From a checkpoint of a small mixture-of-experts model trained on Wikipedia.
Size: width 128, vocabulary 7589.
Experts: 64 experts in each of 7 layers, 80 SwiGLU neurons an expert, 1 pick a token, a sigmoid router, a shared expert of 64 neurons.
Training: a variant of SOAP for the experts, 545M tokens, 8310 steps.
Below are experts of layer 4 (counted from 0) of a mixture-of-experts language model. Rows are named router (the router's row for the expert) and show model dimensions 0-127. Each number is 50 + 12 x the weight over its row's rms, rounded and kept within 0 to 99.
After each expert's rows: a language model's description of what the expert responds to. This comes from a sample of Wikipedia text that the model never trained on.

# expert 45
router:40 56 61 52 43 53 55 64 67 47 36 40 34 47 82 53 52 68 45 59 43 58 53 41 44 61 46 51 57 48 36 53 58 50 27 58 51 30 51 50 47 23 41 26 52 45 41 47 37 61 49 54 61 60 40 61 43 40 51 48 45 44 43 31 57 47 38 52 80 61 41 22 46 41 47 50 65 44 61 38 62 36 44 62 60 50 45 42 53 45 50 58 61 54 34 51 52 31 55 60 31 64 81 62 53 25 50 50 44 59 53 38 09 59 67 62 31 50 63 22 57 48 53 68 54 55 48 47
What it handles: Pieces after initial F. Word pieces following an initial F or f, as in fleet, friend, fashion, file, foster, plus the coordinate marks °N and ″W.

# expert 60
router:50 56 59 58 50 54 29 49 29 12 39 48 41 66 55 54 52 58 50 40 39 86 63 56 58 73 55 58 65 68 43 17 59 49 56 55 27 67 55 52 63 54 52 58 52 51 60 60 73 66 71 30 54 50 34 60 53 47 56 42 60 65 49 42 43 40 52 55 61 29 53 47 48 36 60 34 38 35 53 64 45 63 53 40 51 54 47 46 53 42 60 64 32 30 50 48 32 77 48 48 54 59 52 65 62 40 52 41 39 53 33 48 62 36 41 55 63 67 54 51 46 53 47 60 45 52 23 48
What it handles: th and word stems. The piece th inside names and ordinals like Cynthia, 66th, 9th, plus word-starting stems rest, ac, def, war, mat.

# expert 53
router:49 61 60 89 60 72 50 68 64 49 51 53 44 72 44 52 45 42 66 45 44 59 60 47 41 71 42 50 43 45 32 39 50 65 32 44 34 53 46 60 88 57 40 48 53 50 42 61 64 31 53 42 51 40 62 55 33 52 37 34 56 63 31 30 43 39 39 62 53 43 37 53 33 59 50 45 57 57 51 46 51 54 46 59 54 52 45 59 58 56 46 70 45 37 49 55 40 49 67 79 45 36 38 59 60 48 30 32 46 82 54 52 60 36 73 49 55 36 46 29 60 56 40 74 50 55 48 45
What it handles: Word-initial lowercase consonants. Lowercase consonant pieces that start a word after articles or prepositions: average d-ensity, sc-ript, c-ategory, tr-oupe, b-iosynthesis.

# expert 10
router:42 48 52 72 27 63 50 41 49 63 32 39 61 59 59 66 53 43 42 45 57 53 60 38 49 52 40 38 80 65 42 36 62 59 43 25 47 46 55 78 48 52 02 56 49 50 57 60 62 43 63 50 56 39 42 77 64 46 57 47 51 55 59 48 47 43 48 34 49 44 62 44 47 35 40 38 55 57 53 52 58 55 51 38 47 55 44 44 60 52 53 46 51 37 34 73 38 55 71 64 47 65 39 58 64 20 38 57 39 52 53 57 46 67 36 55 37 26 46 61 54 67 31 68 38 51 50 33
What it handles: Table cell pipes. Pipe separators in Markdown tables, mostly after a number or word at a row or header end, plus section heading marks like "===".

# expert 20
router:76 41 57 56 59 79 28 62 48 40 45 38 50 51 64 57 43 53 43 58 68 67 47 52 53 78 40 50 61 79 51 46 64 61 54 48 64 65 47 46 70 49 56 59 57 39 78 58 48 47 49 26 58 33 36 51 51 51 33 50 61 51 34 28 46 42 69 61 59 37 46 67 32 49 63 55 36 51 75 54 30 37 56 46 50 53 42 38 81 30 49 57 33 40 39 58 52 71 54 42 45 58 47 49 40 26 41 49 31 49 47 60 40 38 50 50 56 31 48 46 57 62 52 61 57 40 55 50
What it handles: Consonant word fragments. Word-internal pieces like p, b, ip, ter, up inside longer words, such as decrepitude, manipulating, hybridizing, recuperating, Beschreibung.

# expert 5
router:39 49 53 40 70 67 36 31 42 38 57 41 46 54 57 48 38 43 30 35 39 56 55 54 42 63 38 57 44 52 46 39 55 52 44 61 61 49 67 79 69 63 46 28 52 78 46 49 55 30 67 41 66 55 45 65 51 49 59 52 78 44 44 60 51 50 49 30 64 60 57 52 49 44 61 55 61 22 68 45 38 46 36 61 48 51 37 43 69 41 52 66 42 32 47 77 59 38 54 56 49 36 56 49 72 40 42 37 37 64 62 42 38 38 62 53 51 28 40 49 34 54 24 67 55 65 41 43
What it handles: List-item hyphen markers. Hyphen bullets at the start of lines in infoboxes, See also lists and credit lists, often fused with a capital: - C, - P, - D.

# expert 9
router:52 50 61 43 56 58 50 56 51 26 50 54 35 69 60 53 48 57 41 56 59 48 45 58 53 67 28 58 62 68 34 29 44 46 28 23 44 53 55 51 49 60 40 61 52 69 75 72 64 43 33 45 57 58 62 49 51 50 50 50 74 52 47 25 38 50 38 46 59 48 58 52 48 38 57 37 21 47 43 56 57 60 65 59 39 61 48 29 60 38 49 67 38 46 32 40 39 36 44 60 38 44 55 56 56 45 48 73 30 71 45 52 39 21 53 55 32 54 38 35 69 71 47 64 39 45 37 44
What it handles: Short mid-word fragments. Short word pieces inside words like hepatitis, sometime, emeritus (it, et, omet), plus single digits in score and stats tables.

# expert 44
router:49 57 63 52 56 55 49 46 40 62 41 48 52 53 53 53 40 61 65 44 58 52 71 39 54 53 36 46 48 75 46 34 56 47 34 21 52 57 50 68 91 61 42 48 50 49 49 62 64 57 45 36 89 54 48 59 57 50 62 26 65 50 42 22 61 56 53 37 52 48 55 31 47 58 38 23 58 49 48 41 48 50 51 39 47 45 38 25 51 49 50 51 49 59 33 64 41 55 53 53 36 73 60 65 75 20 48 55 51 53 45 48 40 59 58 52 40 57 39 57 52 54 52 54 28 75 50 40
What it handles: Table cell separators. Pipe separators and semicolons between numbers in wikitable rows of sports statistics, election results and chart positions.

# expert 52
router:47 52 74 37 45 56 50 45 39 43 36 65 40 50 64 59 58 57 65 62 54 61 73 47 65 55 09 43 44 43 42 52 64 56 61 49 57 44 58 38 42 41 38 31 19 59 53 44 63 55 48 36 40 44 37 53 50 45 55 52 46 47 71 51 55 44 49 42 70 31 28 52 37 64 48 60 46 56 59 38 42 38 45 45 55 53 43 47 53 27 54 44 33 50 45 65 65 73 62 31 35 48 79 57 57 23 46 57 57 57 44 45 38 73 47 42 25 50 55 44 65 69 40 65 50 52 57 60
What it handles: Letters j, z, diacritics. The letters j and z and Slavic letters š, č inside names and words, as in Tro-j-ans, Sen-j, en-j-oy, Do-z-en.

# expert 51
router:41 50 60 52 35 54 47 26 66 33 56 30 57 71 49 56 21 71 44 47 53 62 64 36 58 55 47 38 64 74 42 46 67 66 56 58 48 60 36 45 57 72 45 40 31 58 38 57 56 59 61 18 52 53 37 82 64 63 42 42 46 48 49 46 59 40 65 59 58 66 48 48 51 44 49 37 61 51 57 32 44 44 47 54 57 46 37 33 63 29 43 55 52 52 44 45 60 40 47 60 39 70 63 74 56 31 49 42 47 59 60 56 34 43 67 79 57 41 53 40 52 41 43 62 40 42 54 71
What it handles: Pieces after initial consonants. Word bodies after an opening consonant cluster like w, st, b, sl, as in wickets, worn, storm, slaves, household.

# expert 56
router:69 54 52 46 62 50 55 40 45 47 65 49 55 72 49 63 38 52 69 40 43 57 59 56 74 75 49 46 62 63 31 47 46 72 31 46 28 30 52 59 56 52 49 33 39 39 57 43 47 53 62 46 46 49 52 52 40 64 35 45 47 64 39 28 61 44 28 35 46 39 34 45 54 46 36 23 31 44 52 39 60 63 41 34 61 58 45 49 52 45 44 68 39 46 50 61 19 55 64 55 52 70 49 66 51 26 45 25 46 68 65 44 36 33 33 73 46 50 45 50 40 53 51 68 56 59 39 51
What it handles: Event and action nouns. Nouns and verb stems for events or acts after the, a or to, such as end, final, part, act, contract, return, qualifier.

# expert 24
router:43 47 52 64 41 51 44 69 66 62 38 26 66 61 73 67 67 48 46 22 51 67 44 44 69 41 29 42 65 63 47 37 48 40 46 38 49 39 68 51 47 52 47 37 43 66 59 43 49 53 61 46 60 42 51 65 50 49 35 44 61 57 54 29 65 19 35 53 53 27 45 47 46 62 52 43 59 67 51 39 58 35 48 52 57 68 46 46 50 36 63 49 37 39 54 74 43 43 71 43 41 59 55 68 51 32 35 57 26 44 42 31 50 65 50 45 54 53 53 52 38 57 44 59 09 61 51 57
What it handles: The and preposition-the. The article the and merged phrases like in the, of the, to the, for the, often starting a sentence or an object.

# expert 22
router:66 67 59 56 58 44 47 53 68 63 64 37 64 30 77 51 54 78 39 38 71 59 72 22 66 46 38 48 56 54 37 44 72 57 58 30 54 51 52 55 63 54 30 52 50 50 62 69 41 40 43 43 48 46 47 50 59 61 50 48 73 48 44 48 72 42 56 56 61 56 49 58 52 40 42 36 33 45 59 61 46 57 49 51 58 76 42 50 58 37 41 62 47 23 44 80 71 38 43 47 54 52 49 53 47 29 20 33 60 52 56 52 37 53 33 47 57 73 64 54 49 61 58 60 41 47 46 51
What it handles: Abbreviation periods, decimals. Periods closing short abbreviations such as "pen." in football goal lists and "i.e.", plus decimal points and some commas in numbers.

# expert 0
router:56 49 72 53 70 62 25 43 44 19 61 50 51 75 50 56 59 37 43 49 40 45 56 49 58 49 23 51 50 60 42 35 66 37 35 18 61 38 50 47 55 37 50 30 45 55 43 43 76 53 28 44 58 51 43 56 52 65 58 31 53 51 44 67 71 48 57 42 76 54 45 49 49 56 73 50 62 55 78 45 42 64 51 44 54 52 45 49 58 34 42 42 45 31 19 42 40 78 48 59 40 57 59 64 45 47 46 50 52 58 56 52 48 40 30 48 40 57 53 46 39 73 36 60 50 49 48 52
What it handles: St/e word pieces. Word-initial or mid-word pieces like st, St, e, f, sp, kn, mostly in names and words such as Frost, Steely, elegantly, Knight.

# expert 36
router:76 55 62 58 60 72 30 43 53 45 55 57 48 54 69 54 47 50 55 54 58 53 51 26 84 43 41 54 58 53 58 51 68 48 35 53 55 37 47 39 53 61 49 41 29 57 50 43 72 71 62 38 65 34 35 48 58 55 49 34 50 47 70 26 66 53 58 31 45 37 54 46 48 54 78 44 27 52 53 58 36 49 55 57 42 58 37 22 71 23 56 43 23 31 47 45 42 59 63 47 56 58 57 54 56 49 33 51 55 54 46 53 51 30 27 48 63 41 53 44 76 46 45 58 42 49 48 51
What it handles: qu and pl pieces. Mid-word consonant clusters qu, pl, ud, ill, as in Masquerade, Pasquale, Acquired, accomplishments, Bermuda, Lauderdale, Windmills.

# expert 39
router:55 42 52 59 38 57 45 60 56 63 37 41 71 47 64 52 28 41 45 68 43 52 66 30 60 63 33 56 63 66 44 28 57 43 51 68 71 45 47 40 63 38 50 44 68 46 56 50 46 59 50 52 43 36 38 67 43 51 56 40 84 47 28 41 53 36 46 53 65 44 35 64 65 71 40 53 42 40 54 48 49 60 78 52 64 72 40 40 49 39 34 54 47 48 42 66 46 55 42 57 60 64 39 61 55 43 50 23 49 54 59 46 20 56 52 66 38 34 54 25 52 50 38 68 49 42 27 49
What it handles: Word starts after punctuation. First piece of a word right after an opening parenthesis, quote, hyphen or heading marks, as in (its, ===Queen, non-families.

# expert 34
router:53 60 51 53 68 45 39 68 39 54 30 53 44 75 55 52 31 51 64 53 67 61 73 36 48 49 47 47 57 46 40 32 43 68 37 33 48 50 47 59 68 47 48 37 53 43 48 40 42 58 38 54 61 53 70 56 55 63 61 37 68 58 32 44 62 51 29 34 52 32 41 38 44 63 40 38 54 68 45 58 39 38 31 33 43 54 42 50 57 41 75 49 51 63 47 68 50 52 46 57 30 49 63 55 53 20 42 42 21 51 69 55 39 67 46 55 55 43 25 34 55 64 36 55 16 49 51 50
What it handles: Math and symbol openers. Dollar signs opening LaTeX math, currency symbols, opening parentheses and quotes, backslashes and braces in formulas, chemical strings and code.